Experts of a small language model: 15.5M parameters.
Below are experts of layer 2 (counted from 0) of a mixture-of-experts language model. Rows are named router (the router's row for the expert), up (a neuron's input weights, with its number), down (a neuron's output weights, with its number) and show model dimensions 0-159. Each number is 500 + 40 x the weight over its row's rms, rounded and kept within 0 to 999. Numbers have three digits each.
Before each expert's rows: a language model's description of what the expert responds to. This comes from a sample of Wikipedia text that the model never trained on.

# expert 11
Short mid-word letters. Single letters and short pieces inside names and words, often after a capital, such as Pož-e-ga, Hock-e-y, Wilt-s, S-ing-h.
router:540472470495540515547482477470450493443484468491555496560506509504460469432473429468539445482523426521541534485477499529553511582530514610470439523488527489474514493507519442442456423472443508520510484490488490498531501510499493502498482461436530451545633508504510487561466423535472458515471494472540557508601545549471492479437542499438479523534528534479498536499477527517499479563444543507474498527519411485542543512574483537443394546462533518513482503505456450528579467548542464
up9:585466479554505484547431526571505480519456582571531494451505472533519541489500457479536479497425425548559492467480473522460442582467407576515510497531517496484499518491516514550546429532505503450499491534482514570475495474492460508443534540468543459507470484488537498414470484443530608490482509549444431440525538520451510530453486563502538429457538492548488430467519496434436508523486478450556524479543525467492580509524496480545534499498538510488490512517509492439587452520540529
down9:417507541527506438492539423488456514494446502502505510476486490515483517511531494544505496487529429533489535533534460505495516489519500538584557484533521427490510492499556558482534489475480473556490407438523539489535457555479499488609522425550541523529518520556447517495480511543464483624488544479524490500448480456470582454476403549523511416481469539509499428521427473507503499583505543412479488495532506506555493538418561513526498466505543515471493466509432581521517470450488472
up10:491421414574487468536506481506441480480473546456497463457538545517472503475464583525515479493532498492525559458480505546554480512465527549477545502592473443467476514463474502459514503583510508480492497389533509533467524540615509510479540505480498527488507555504486469483447479553461466441497544480494467482533478533527453515476512535440513548542468500489493511558537463525483525537449531507424541484482471516487575556476542553552516594428488528521512453453449356550565500478500506
down10:476503504496494524585503489521448426585444430491442510592528563464453462561463485515495507521507523521496580467503538442562438532467480445461471530440448454520470527520424462469481493482546569496478551496502555485550444516454547477488431469543457566539470439589509537505494526521451511503523514498433432473498479489484453524534475540522552497570482482496543540538497488533515492531460456519577451491566454492425488443506490527552505463515517459481495485538524562459544506570569468
up11:530481510436501471587492514491468499455507487529500485506510467509478459467430477478537449509479506464549500501446456473538467527540507548445464518422525518503551552494417441540469427434514570516559463466512479458519488564548511530508496441488453427504508521484485522552506448531503474434516471422526585434539569539494469481512556499515528578575554460484544457508449514517508463541486544524463443454542469455537545543623533545458455540519486541475466473505532505493535582449528476
down11:602531470505503522526537474561553508415448420510414461528436540478510385513485506463484535522511490468530481543495499562540516441492449516576478497508491518469523518492485486385513521437513483415503490393459464490544476452512500506507541496544518544474563444518525465485467515535525517528531549486490439528518486533540462494463435480524499516497537529502523489510480545523446570473512531496478566451525559515468559551517447564523458457567457474494480487533465482569467460471513596
up12:479425496451515566465512508484500501445492432435487495576513496532483489482592440499516478426442491538475510514479556481485602487539562512556463505535503455527505529517480464430445499559510542484477560525456452457543519512462531484548414460522558432480547440442569430519500556526490408540484505455494514583518533523560493505505460467451514487545524526487488506419524485515496514508469492507441470489500491539527493489550471466569501522466526551469488582517527475595479596522493489
down12:444475493506465436498501464507555539501528447471438527456508478520474470515484542492524498538475454472467467530478506478483537523493460515510547521459514430512525528503538439501498513503451454552519424402494510453517517610551533531487550489578482503516513578482494498545471439507511502549497514536472561589484535474489435540492536503569442477581507468444567495486515485447549510530518514455489522532527579495472450561542497510486492473585517514517454491436364506512487478464400585
up13:485502555433436477514563436487504486492430507572564487486503551533491533520476357452523477564491478504512481530425393579520535580509458524491505503435482513524505526440549493452496523472464500544477486461475520538491465575513465528468479526490509503499513498569517499543477444468455563550495456470516487550493496543522482497418575440489432494459527587462499534538432472572538489524545535429542463514532514431535499470483486516486484551475535505435530500529511495494518458502444451
down13:503497444473536497486474475451477526506484473542487544513540538455520441464490486470574525491469516519469553554512464389451493526512540569542541441425546559502501547502591552514439537470488446485542544501497419499449455432430521464480496506486498476501479491455558552468444542498435493574538498451462618468510455498467568527520552454522442467445474510524469503504499531531557481525501493524488531510587505408548463502497546459527458510507519505510480445479573531429493546529535523
up14:468461526527475476519437551515510403474493513555534552563512528486506605457498489462498455525475521488460525438473503575451511572495524474427525484523494460500524534528503440516482531511507459460493490549482542552452489431535513483456538488473423484528498488503442513499472415506514575471558511525517568430442454490470514512416528408583516448484467575511497483473503465504460499520520483473547524518486504483536527494411521562393472548519506550504483551556478485438480485583549526
down14:547497509513539412558551520520512473537454399452482389546488568500453527540454493479491503499423580536470486512478514490538463507474488507468551614501530511455580504476507452424463489507492502560518476547473532484465564556463484452465446495552510539513487449503526471542481560473449509543493503447446482501514515506524458529445510546523571495443475540601517452499506547493536498491480481489514508438545481484542483508505443525526405412512415511554518487523465498552485515540467524
up15:492473487536545529494491463482470502493499492547502491512487532478495527461490520504439436543475537475507528509486452493440471476505545467518488526475536508481560472532564536607563527523592507458440509531571542450535513468491479490549479475485484601486562544542501455537463495515541470537549483449494513402429436481556493530527513524475540504546521514424509573483587482504499528525532479504414506507448455567480511444475451454448474489499499553591486551376476422534489456479455483
down15:520514548611466525587545458469522525377556500549463438432471456490513505464520514536472468527496549516479510462412525527546524493512504461517494462493545532495522509501516519505531440482511516378506443504494485559529501525489525449461482512584476445445492454489471508504490450544499521546536548517526462564537516478498494456413493530472477460507509522560536474529555454496497464492441545512509503510479572514476498518479594474530494483515504476447472459570610463454411532499511428
up16:515467442480467547416503474507500488544583466568531536440453492554502518478443485529625493526511471562518477478509571384457480469555451555514497462464415453470514455507519484569473425467472525513504499509472555507535467540508470523460442527513548428495509529535479416483497474485472488546490459540520489502526552539478470534455541492463428537540549463479499512559512587497468544526454458531525515538493474430493470552520548476443523491533503579476532538495536422481510471553516502
down16:482612471512521488476512564577435496517547561429491516544499454532486502521514492474489430478538476475507549528517438444479424508516451517474465608500502504574543460541478498505496494548562502465498507589491498491462484537460428477497512506483509552517452505507504480463563489544550549459428549452494526476505517533488558532514514520454523535463471558454444454478496562423503572440479518530512490457500484491392495542456492501529548507471550551482472411481476407481477546525514433
up17:446444504467518520500533493469568452500450544500563503552507549457506485492560440511576494454540388505487522552475435562483413529511484515461473562541517449474495501503565458521517540483436514494496494489473571551515465411534528511576490434502551442520557471533478458523479411453526536500462535473491517485501492525489471521468542442488503485519497533519492572508550532495484508473507516530514488565539469426510479521421501546488441481393584502542470507564513456544496426556536505
down17:495465508458553528432462553466622525463531575490511532521410488525524509497416490509437593435489543394475533559518474539539470474469507542500495499516462517450508417541548444557491525495492493457516525565532471453492446507511455514494504535506496500466482529492517502498501438483533475521450577506563508415553541526543511448464515503504536545491550472454504472421536489490513530440579430491477508504485505570483516498478481500467540585523531522490553435498436471500485440460542542
up18:457540400485446534422539504489521510503515461499535544511481507526479628467481514500510502465457525480524498529479517544489498539508496521526483519463485422527443555508443487477494503494483551542473515500511489501569556485570487494467499507467499507499449513476491498490506465553474507467478421505494565512486459512447483587559402487530469539547425531482516551462504485588486467520514482501459450531504431461598505557462518433522471609513472471583515569513516442446421517514407485
down18:538567496509487518417496482550600557509502489475383420454541447545480492548527478481555577485497405506482480552542536532477551501514480527507511522566466497545506533460469520545505492497540534417461532554466525466494475421518461444452513473422510570497520489471524460507495495473455483507493531503537488528536478472482572469488492466509487430479472577531504502483427537454523550490497535539503585495470463502521490489486531498574435491460452541430483473563468490463446566531519414
up19:526513509480528463503513506458473484497515474445494480535568481509510504494566430522511464552543467456539468571533472513565507545574518521576521552407435489500467421507508449481446470466447489563510473482501545508475476619422472474533510479495555532479457523591451481509494535493486426458414488502494469591559542552549458501527540505536492510483554489459420471528475437613494458517515458488447492498463532554506511538494550427497499521501543510510541519552512489468492541465461486
down19:557517490603509535517574498444508537515565475489485425454436468528486402492537449578479529446522524550513444473497481490453490527454549500538469477535460608468472505472534506524518525486513476471543519481462545523585446485543506517511473536521546481500577441423486415412480491482492501525562463502485466450491490414489491499504502516517500452488432453419577506449485564528565469531474529544469534500598478466511539510452527471500548499492551507500483553510515545521509448539489501
up20:551459446522524487486528556495437487499579560511523469526456534502529458504487468484466514478413520567518531570506497491516477498494507489505472515490546484500473532551490455458563512443568459554520543510471415422474529514551471556498479483534478439486507543449524527432578498526501512576484482532467459474501567504463527523423418562455518558517561454446543455564540547478454494510461462508489501509560465454539548494581396486433477540511467516495517476436524535498504526415491557
down20:451470432466526485476470481480503521544561450504490485427479460497507469503476451524487491525519460531438513480548429488510447481555543462530545528491543562482503523478500479558474537536460514453471457507508530560487486514517439586538514426501541478590519577508575561498467556488435463485515515486401541440532540512480494525477570532477556519457458465462469511450520470496559469528529442553521528526594579527515505469512572525510494535533464445510490418435541524464489535486400541
up21:529442523522504516458509482521454530500526513557476509540513472510523535514502484507442478472435464482465506384502503508507523516499501502511558524508485494479481571463508519510503534507468467512482484513491474473526484476499505476451396576479497474466557569440575496519455488509491568585512501530492461559578569523539480517465496472372524484459483551565513468354475510545531548506483509444499485521531426519565463493469501401532548527402464469427560514540470510546508533533494495
down21:444432624540462601501428506485456523531485441480519475457477490428489503528520518470484549504502577494514469462535457521460521477504473477434506455480514506513510561527477490509508485558519475511488516500537487534478523519486556563492422524498451497530501511546447480486574489481484451437497489566565573522510404506458574477478470471517514525453525483453506488541575466523589508493541501481449452464501502553464465517564408529460571522543415494453521494552453455566533500544474534
up22:532449547507501498442519567598461479489478616517473501488495489507531509444481455462541511492465447514516524495497516555565476540486508538507497481629484480500520499512490554504511532574510555481477528430519511496496487475531518540540493557493470421499515523500461541501478458431482547515540524512512515469505518526478516518488405524418534463492527409525514507476516534476445499497434468491537492436509507513546566490530476453480518431482543472534434542532377465595599564485470542
down22:472537487479550552548461410482493493491555439515485492520562525506449479562526479577494460489403410571515429515506493441582485520494447488494495549448530479560538477450595542486513474503538440432553418529522517526536488492485489490481498495548461452534498419481521479492492519477535490457501489543474508506513549459509550490508570510522521486467475531526584474442491641411500470544517516495461496527470494536446525512467469504515510440479492497488513523450462487453564577529537523

# expert 24
Pieces after capital letter. Word piece right after an initial capital or short opening, such as T(is)za, O(per)ation, O(p)rah, O(ma)ha.
router:517403531529498473563491523515471440470502541575530487476493492525524528459539439407495457456480454526495550504421534486494486650550507613455541470542435467412473490466498452465543439497508518536559491478484487527448466507529520578511503520446479439502594495436496504472444435521489466505488520453485517506556543553515488507440519575515521482514567535514519504514516551469467508495442494481539484494502470511528548530548525484458479535439529518505496532510491474505616505498532492
up1:424450522539518514499567415556472521506492586513512557428550519503540508517484491503500446499515502479435545514538474491542488487509559510505443499600453522517528535506400448453515514579510534488567441538492507514478511528415510547450520440509495537501500502520525480549487500433509480504472511521525525550563538465526488508508389517526569450452458499521560508456558556542448530489509460495489448501487486515461542492458534422512513461457489447545501447481498380587450492519531493
down1:520558472439466493485424518481516495516445520451509530480511462483508476522541460466478531514502541520546464429477436540545515503527501456492468518451540508540551420498554477545553496524444539519575554488579492509394431444512529508602412517524522451473498516524461500469449475420484468505547533506500433465548498544519591513458512463501473566522464457519505531527494498613481487501489492564439460499503471511519499480465508447460506485506570573516494569597520489489445491546474469
up2:556448509567539524533566512530503473534551518497522528503520536455503531446528467451501496480519459520487506452475431526444502560557570474394563470488517427441488519544526392504481511511482437530546450517542544500519496463514471514518454526487525420478518464492434529465457486448488460507466531524529450474525608410582499494465533451499582478448512482479511560498570533475544512520481482546490510564489536531485477475434517497445471475550527376479504533503508447480476476512540491
down2:537476453487519510539493513494465499501543520483523495528457480491510598539536462498495544544530532445465530480518483462525555486477578446515514548587479529494489540502477463501490514461455448601514552500420518470528467520503460432521546522587495507412475394518506475534505502471461545540397428542471503522463499572445532516586433490463500465490456510488519498517517537454593481454468432484508502448558475523562503462504461547471489512568526424533571527540466477492491508515458449
up3:495484566460527475492508485453390519508484498381540431490543535523452583430470513448431507465404527548533468492504440516537505487480530525449475501501499437437440555538471489493568523520549477532518461504555478595494471458529551471491506549423475539547449534540465511561498469519506523498494538450476503506511483457474516503504484435481523557616521535480507505594506487488542535520513491484502496539517462516547425452464502494466559491546416558578502488516512473540501515508495478
down3:510488526554462437547530493519583474520475449424557503462462544509437512429537510504459492497506496507467512513523562530554539499488437495507498474601525533446515493477581463463432506468440536453546524465446519466482491520478484573495465515550522535463491478447515558523507492522568498458576549512527452466614526468471399550543544503496521498487494522417504530450472508485434477471513559451518523503537532425516495510578500464535495465509552449545471388467457534494509484487466476
up4:541451482493484467548566554433508547479426444507477531498461510464398484478538481522533440513448526579560522445488509527530554519573510569555565556513445490469494516558479467527543528476439517537508530442538471442478493496536521480509451517501500438499507501492491494514489491525471509504513464497583498504531501495563523517485462505474511553577479389459454506488507463494480448466441519539484506391510522491491524524578532462527456483465449549511535531413468563458453619528474495
down4:543470463508434440444503576594537534475470514535505478490552447503518397478467482501465453541504462511441523570496491536499498483519517362528562509562515502564491435481474504477404447488484514476481432448479531493464510498500553513518486520479520522506553573507501462472491449495523471496491473489478474514517505570482510514535471483458447498559607477493532420513528537512499466499458523489527505520484545592496496469432516516527494495527522508492483412478567575463476552507613546
up5:479456522459568440496490458393492493497480507474506458508468488491440510527427554525491466473429473466500567546458498537528470507511458531551542498525515520412516479497499449527645478516474513513432566479497551538512514455492462493594435479508484482399478548508613503433504533490500500495446544490581409527543503553533500473514519521555518512446528572458514469506448547526509553461492561489487563465463506547491524522481538513524486526482447470493478464443478525499556532491518500
down5:485502502526486523556498480514524557455527519511419436527507523530520511471511467459612444488451479415552492603577520433454479416543522470502494549504503520507475591374486519494524534485515510479461507503474475467487556456508528468469608467477481498509496505521508589592489438518439507474483493525499512474446546442490453470508521546447458502425491496507547528475563548565480516510497409509519493487494503562518556461514508451506543520507504468430500513472479490494471488586504534
up6:511468422563404476507505493506552532460522561520482506465518497482531472594574468499506518515548538630466521436482518491492428548486541550503567493490490454531506450505552528446418552481552487510439522460491488520501430569436516505461510538420528516482477461500514527461486499560576486518493462555490490442485558510569437508488469590457548503531536451540437553446509512441493508497545451525466475426562463529490444493480498500510558460506509530517510494571463473514516492473503503
down6:544457535504525529517544508419494509524512586440461497479495495479504487503546608567433439582462518423561476461472465449471545471489541540533491417565465493514484546510524496535587576495485481510483493460501480477550575508572470495533487535484493439460472540513498495419524477524486518510517490535544478542495516428487560458541542477502531507528446426439415514491516412529457509525499473497470496552555535569462529461478555505475465511520450533454482458474445520461541499480416505
up7:593503475477497537487491484531468452496511562485525413533484552542459520407452451537548449472500485510490568493464493508572444524529501564386447378512495519494506535502458477515507462561555581455439490423482505576467528522539452513505486507513461496536543507516444461547489500473495529537510539520433507534515452492523521482423523462457387458483513584540568541532466476542499462513495495410558535528534486480471517508510505515500495458502496495481521482536430502555483526545495509
down7:492474474563537508478462462516469505480535501439510436447520585492433537540482491517524463478491530484595499436449442522506498484440516577502435466506506549504567454468519533565591472470562440470501458459549482516522472511534447496509475496425456457525505477481614528485496525499521472532515478446442470501498527519473490433517449516531559524485505512489566490505475565446467456553470527536506524437550564531564515563474482561536437453458526533447499535493559480498584532526505419
up8:559544461543475515529412529433513459534557553581498443497502468497457446424445471495495471482502497506496510526461524521513438523509532496455485394459499456510521544557508448540527484453565591522569412494442532521503456396499512467463486486497477441488529570472543540515526424491534480537521530479538531588573492500431468530515494425535464486543459530491497518485483512557567527452434526503511496525508469490497544526543482538452460536473506508532491503502499560491549391482483495
down8:518555462544489535511498512466428493513555462484391475560501521563490454523498502509481513479485462521498587408486427499459425456438466470452542502546479538476506494443504452476572481471488506535529517482486508510482465493457458483473497546531494492429510511510435494504516478488470465542485476514502529477484472539557472486449469537518565550610459533453548530496511589510481510470522571552504426452518537491493585599440423527552498513509501495484464533540513549572578508422532529
up9:487475420524450503508486586429516499520563509456482519481496539485428458494508474488487475496510485499469479556487478487554576548468526534493466445536524443515532529465446474532469438480503482428567423525518484505545498471465577497490512467562520482572489521461542488488448481508453488523509540486496494527548585488454520529466427538461447530522617495491501514436502493521442480488511460520524488607556436524533490496578469583536472485440536509446515586546462451579547480515454487
down9:534523476501575561541459501492520455515483522528511542485539427560474521507480565518483445528525559515502543550461419474436570493473466585516497513459412519498505466481528511491461469468494460483542502425628472555472545431551464459581437526470476477630461493542521479515575510476409519500492466495513500468493497477519585517443467539476563490520506501498480452491487486501531489504496521519429509481530550532476502484497534527479575480525481505512419438434462515491489449474538538
up10:468507499483409458470406553555556467510459557530517581481460577500460498487544495446563482473507516441536483499436490473452495613522479485529482384534457469505469505511462563483444569507514503474548560512514564570550572452481491471484449525491530520505466521554431453506458459509535506539532480510518572440520529506444525579436477503549491463470468511547441549467535439539497493460492524497521482543465467483497548495480454515471498509435576476489452531574498486496496516487499473
down10:470540522501490541593489494487458521469536485528523501460481520571537439553491497559530483492529589495458496450541513471544503572448538402497515478426602493530557489515522497536341490491470497489474508505486501572471441480505497467496478447504527479549467498445433543507479530501521462528511581482485448479521568454520464550454573552468461490512431573553468517480488521418489524506507534479511534432486391510561517463533474503496539469431524479515481490482503494525527476517484522
up11:440485467596578611535535475508488515522532506526518451441471538501543498540490479522480552485488443453523540547508502485526438493529523499480465540531465411470490449486437517501472495557429499522578463514531453554491447518459475510483439476480514478488539575500529505486493555513447439529491444510491492500537524534504465542453484453470459480497495554508456545544550523466413528450472479457514466522396450431514535557510477510496532487508478563590549437619506549493548503518534512
down11:474486494453518535458454474487531478447526530475529455461519542514499521572545516502485497489432468490530499514522497489552557507515437463544513491514514474492527508543501497452435514450534472562468522502447455458537518405582554539566486536569474477504477542471586462474531494524436506526492585468481486537537449553437508508479535507466507482574476572536402473463519522560445486491484486500516482477550463620499541498549452539515402476524559508517522404521445453496513487503402490
up12:498427553492511474519512440558487504469554551487481429490518470452518479434570446467541506501498534474502507511517469534589523462563522514532532393446505510500526533524460462460441483532548479513548503497449477530491404458419530500496523532493465469525497481462558534507547441463502416493517445471444507515563508536510524463506453553556466458538441450477511530570415569463492488497473518472523478499577493540540530499528494490468445455506561546571495560490523418503555588459491504
down12:436430494523544524532498513434459521526476568512444549466545475555468545570512482450491483545508554403434508531532540545498563449466561474482507467532457458510500478485467554497559469532552514562498520513513529485579442522478480472444569519559536434478483442464495438474505498440463523474519570481531523470503548527551528533479495512473496475493543482515489510525423547429493469404450467493528484509460509527471540495532488538459537431526513487486446646542502438491497515492539551
up13:433484473512574482582484538505585494500398532490509526452457506448431473483545454490478543541553521489517590472433457514481472520466530496464559497575523513473477500523544443479588454479536492512537521439489515567501518467464510519499499537505525476552546515453463533514515440493497522583507527498398487531499517556569474518487499546453519501467456444459552497464494500465571568422441493480481546496437555570512513534458530528521477460432462520552518485541448447485489466436481463
down13:549456537453550450419501492539505477536486474575519540473408545524441476499520478488514519490448495466491541543455514488472543413549497474459525470482516506537509431523467415522501499477510384417521537554545535498547522474479506558460539523536510566516493465509454505522472472520493460447472473547535568512516541503590453526475502496489487503400494616539531486471557535469533472489429507552554477552525512467460554535419517537478453559496468462512478453456491470543475531494554489
up14:459504611510444451452524481477465463525529491511488481546518474513502505481512501480453493489565584572456533534498525464528433513488417492495530493469480498480491531493506533489475455507472535588541497512478556550469488539527435567486395524466510508534469548488434537511548426528495449535511498526532458592499466526493469492506522522474515527528580487513526512504502502524456508430539426448548524526469496599554484478455483504502533570494538532370557487445502486508400495416481497
down14:490470518541452492565518443446575472473490562492446464441507529493527491528480478485449543480509477463497581523446455571497490467608463446469444546494461519447499518493550568464423467440403537495448573450480459493515501473525498505537532496505558474454513557495523462608486522510485573518512492556538501524547529493517481431451452561561571490452487536504460562481479544471496532458455526489517515469463557540483541504496421459478481582429494512524511544465513518535501530455484499

# expert 46
Pieces of foreign names. Syllables inside non-English names and words, mostly Indian, Arabic, Japanese or German, e.g. Manmohan, Ifriqiya, Hasemann.
router:478455466522519421512495528447506475459533455436571490478500536536492555489529479473528423489463484487514517488485498487519493580550507614496571538495475492485551493478521433436526473519478536555576544449488495549510495547528403500495554485404561493554542519448485517494431475499472447493419467506485531527567532559503445497521494513541531497541459487522486518464479537530505504535520535510504445489390437482624539536443558466497473519489477535560566529488473500502494512482476427
up1:481459468481452447581502469530535457497503515482536527483464500520539489562448539521479474555519487544373480482372463466485477458466507501497538546535499508458505448521537538518503494541524474504542493440401481454523539513451566463464516511551518502486553537468564462448472520537596499540516507539513512491529497525538470496480564475534577441436492505479553530533484536506509515505550456403509446565534448484523518548519488558505496492459458600553543475449554436539502496440501488
down1:554606480441529554510469518536506543529476557550536501504526470532467475506487497538539446533512539469532516478530485437523484454391587487512517443415456510527508514513492508457480429528537469507458508533578478531554483477493532450533434468503467502467497474550508518463438569458457425527518524458531562450452490492457549461444490439583418501545489482531484603496474491469507505449494549485501503571470517517508460509514537462545563514523429570521485487531511541489482457442548444
up2:513462530427515494534527514523475496497446501492487518464519550497603474513467478448513485517458509494516519536515537491581478533518579491529519505481470502536556464516503460501488476561546448361532524527497546458523410543560506482526482457500460472537553492477517518530476522557465429435487440478465477501459538620596491575456469505533542473513517564502493459466453492536439490514503516528536497512474510474398561537451421461546495562511525535489504500506504496451518523459449402
down2:541488561458520509465555531475518540546503538519479501523494486562501509558478538471397492467485524463429567462549594465511517445497526451467525528532421484578481513486472451490475527550431451519573521546465558444523543542547534499462488586579518524499465443517399547477475470500511503496495486449510472430454470421538472563536486530540514457521502551531544480524483492497467419497481402472510515504436466540481423513508528475503549527509448531493528445441516508526552477526530486
up3:559496550487540526464462471555529443480513501487527485580473462486478561443533507463510445449432472481591538532471502504489469536539483579454508529525529504483505549583421413498581492475527477567487491481459530467511477513543492467535470405472499466458511514423516515497495481485448485516440522482586511496542437467546463498434470457496537456597512507440498486493568510444448461516442478528522508467551545519596523564562523499516516539492495494560419580522473514475493501514498496
down3:518486541496485517495574493523561542543499454542497516482471467482497484492508498515422496539456551462502505485512493496559563501553538498573478552505501538527489537504514472504473457493565438424565435455512505454463493461428544491537406484556504468472454500469514437511444483508546428449476576491521469450552507406504451514442600464540475519531481507538539509518512509451503505487441529532460508487498426523449510535516538427530560454545459572489467475532567498532477481493590606
up4:618491527431485565473521522532515469460526504414565440585524542582515429481490497479537510408520443483507494532505486456532477483429589520439531431510546482487480529491480451517514390463591544540551429477481422479536481515531517501527512461506531468549472539495494489471530466499516443530469513506497465546490535519467465557517501514471548537553544536503495426524474527528513467502484491455477492489532447521514589488501562473524558554483519423496531488501496494446501505410491493
down4:479518454477406427607500451486509498518465476528518495476433524490498464573454510516515473557436533556452424512507438434503478482468520499533501483552491516458542498546504585551505513471504605481494513562541492497480494443507458522520495494622505530539495451486516443456509511478537567464550496559457506507527498528496489510455478526438492461460466442490506556586507475462549518528529572533472518441447489447530490440467552569521442467549511467413501514530466523506449550498522534
up5:534485513539541467535513526473490497501565463490521545535507452486458522472563514455438446464444463512509489417481428519425539510497477514587526517540550501483444548488472429522501462466511467549515568478415553506515599440543550558508474522486540475462465579463564469427578497497493463553437525535511533515599467407493520487510525471546456483486449535506482491455532496529518531454583492516518535557518441482490480499522558445467521504523489479474469561455540529431494450492474527
down5:487495519435501460521552429499434418521559526515455506487508551461504533498509544491465537436486478554494509446580490515490515483496498458572477524569469411499494423507492512548503513424513504503561450490474486486509568591509541500480509518547542494488480496528511431497481435582504523480487508455498478546525574425496504508619512489514426546458512444522607412448471503459584456505487475546506478537474484499581518472544491466477505518564494444479495469509503512522431517550473520
up6:522427453529523522521549529494443472510539454463534452504522506535526502515511441508500534554533458442474466550599467514570459488506595550520529473505520468491553499517516425556480457545507458553613474550532473497511409566583510458516486542454590507486502473490461430604537528476459517480506501516562406519476494430447481481518454480429462478492525471450469536449525515473518464537504476529496474474507554509503468475513520503577445465490533493477477539491573510458494555480464470
down6:560441490501448479506492474505500442539559435530503459429467477473520465464497574462461585485438551515421522505523511507451556515479451572475549460542564472575489522526441560537552481503488547461452487401461461439522492470520487464453542494490524465531592484532485539468546547482528509512494530478560494507426476538481511474461594506456444447485469509496454507504506542563492465459555493491486576474469502478486600551475509479614453505556471513513536531485489499494501548505510516
up7:498470469547472466515442525480510490453566492475548466476517509432521489508531477512521550508497467587508530465452520546471460534458493571498546501490472524434467422513489453502422361522516529547448454448435442499543553576497482462502511493466516498514527523483548448457494563539536516475490504590459541561536382559456463504521511527552536538493502459487546454512490475535493452533518484396542463556532458461549523525475553472556468486462495555524545546483495503500507485481565534
down7:562478522454573531454508459509514490574548524557465579502439462515443524482430474429515487532485545429527533504531561439459500458451492483535427450544378479516424484537406518471550535556515501498427523489498494505468484504569468515508577559458512423498553487554540541503569545512506473516473538439576474488532543553497555537461500514481504532487514562452483532516548539447457497562502455484486516452521460508470494470523488451416478517532474534495468484490492492469530450524515503
up8:544462520547547538471439539537516507461500550500455439556497428571477438518484591484510485521490509459558536533568590481489488485459546509502420522481544467466428506509426511488560512477527594540511534480468502468477512485480543539506545481440544494495491491581499507398441439520548498543426556512517538504548509480431413491463462482537550477492512517498500451446473577514537482501466508455460489442516441605546480476529505543535535497480497517543508539520446487531505452460463498
down8:434528559460526485457449480519441462532576491491472566492428471583528495525476594518482531536534414489484451496511558509460529487438494476532488422495425468480476536510508505494493559515440501493498525502468496515570494501506510455468494528494515503563465488496443490452473531526452538528494481466558583479438498483521423524534481506558586497478512549481580543477498501542501453480547452527443578485498495538498531549515544474477473502494399411400544548473536574551547506493497484
up9:545574504468466547482536533468440490496607460472554472531505447499499530455566540493529453547468473520518503506553495555498480483529495585539520492483495484495533436502518524413521403505444489449525464432518589511501530572494464498562530466499567500522433447503428472461516444411522591487472416461464556489468522474548501525503477374539466519530515474584517511558509542546516504462483451551516496508545449481538497507507467509520508493503500490558555499519452461537504474489502521
down9:490478522477456506451523580525462519522571513468457537488523483520573557558512548579515476528519481510452538553555489547491531497462502516510503358492492536486468488545526501463473481481559490443455445505511466477485488530570507487495467438596559493526454551511464508506504404514489498486484586477426427488498501513431547529512522540483545508506513544574524448541466471470480539470456477472529457502447526506575412486456487451464558520419445460502510540475526543543497506571483449
up10:512462500515491497518580494495543432504593479507525521495483469515490555478508446499556441498496471524463487491492501494496418521578460624478471522505530454509552425535448471476557458533427583464556523430499510539499381510485443526597540466396512471571548501494470549537500489501536475519523449539515488557485500528485437500483447438463508511500480455460518471463459578490486481479504495519534474444517522532537554530491543470523523493547484456472542547491480417512483507524578489
down10:505562452557523547515536548540450460562497507460394483534484526471519547525479469493488522486410458538503449495499490511530455510482503445516465530515482500526519477424512469556478465537509437579509472539477493544539575479423478585516445488416525505506518457529499487571484447479489508515535521467426449458408507483534528499465498533476547425552481553586495511495452470576514495532499458487474549528495494563480509440496472502462598566502532508457538490493488601488514460459555465
up11:428453459462515496533566545560531576472456549457545529531625485580482472491447426487532459509530513524500502518463492548499518509552493542534466527498533519507498485512551534582505509428458506529500483505498532595525498456435503458483476533448546482503498459518490462499458465535473484574438560505443471512517530445491425409522560372509472469523442517546442511530493445468523531510514520468463505450510517547561496497448471491511492456423478533435502558547491485500484462543515497
down11:543461497508557456507630491470540524473509540533478549519543522559488490509512511409535482455495523516387481516475490500509495553503489487459576496442447443528475445477470460543443474486515552523463479481505482515476440534506485501541545497520428485585576442559404485527474464579482547478495480531548594504513515375517403547541492458492488527493470490489461470520500536513460511483501548466496512492504424555520459532529489507501436487447518479505465486454520519538559524538530541
up12:504470534478486443473538490528502448486435499495518483465596513566522494510513467518508481580576479505505473563553505532520518568504449510529522533397509491524484419554500509510467481454478583457580469470530481509470448544527459463471511542494522477488462509548521508468507448476476546490463482462479456524471596534468448443511567445505534503502474551485519476520485451657555444532503454493482512399537530481575532520519522516498443521543542508504510477497540579427515526457489459
down12:525441512486507538491510413422611535453497522519534474488461500573510506587530527458504502462474480467474478496522491483465412586471568515502528536519509491534519522503499494527493456455531490545542512525468436490476463443519476516448503503479492419502530451449443429504486464437503488505543539475482590463487529462549496558499527566571532488494439498498411520458553581512483532468480484498497550439550470574486502476565444530540432468543526534547443509542514406510510471486536545
up13:566496494521508502459495440481566529503457476514555506471478553495515534471584466481558490420482532491561486492529520481547478550522455568566500459474523488504408490539511438519488452459525474473482590516479435522502515486456573542408494553483598518590465549519540496462587414497541438486440472438452478509525536539494479578458450476441430520516465514544522501536510527483430489495524521489568477490519464465529515479498525449522452503462530502521472496535513489490513563539434438
down13:522527448509537529477521451447489445485561482542451458521427520527498534505551513448479542502455478495468457426546531507441543535505525476441549523593440479520515495558589470494474533459444465466480492490437521511489496503463463439473533575482516547464557463563473511599491401530529565450521440362513541497508514558453555531553499452496521496533496523471550490506469502469458450494503500491512560487544508467524464564538502521531551530528491510511496561465450463479503430533497444
up14:487458579513455548458516486557543585506514506502477510489486523557527525462537465498565511502454553481512524431524449503513469462553491505574519408544539516491495495536460445474506467495535475483524492447423474522490510524453476546544489504535560444492468552445468427495474489420472544516487455485436472475481584492505463552518517479505546460518512512500523467483528427535486508459537494552611453437504391517574506526527507456574478497476487525428451483515528457547482574434481581
down14:501574504502517451474460456503499562470472480552486516455500510516520466545471485481447453437501515485557505484494455493418510501452546536520522477536600500459552527385539534476512394521523518473478480530608505526582488533522521522552500538510501484468456545510528409399534436530561507510510570478507515512452518514513462444537460493474538510411537532530475444497547493446485456474506474504535561540490475486506473593532501455507535526445543582493523503504533465464467446441525470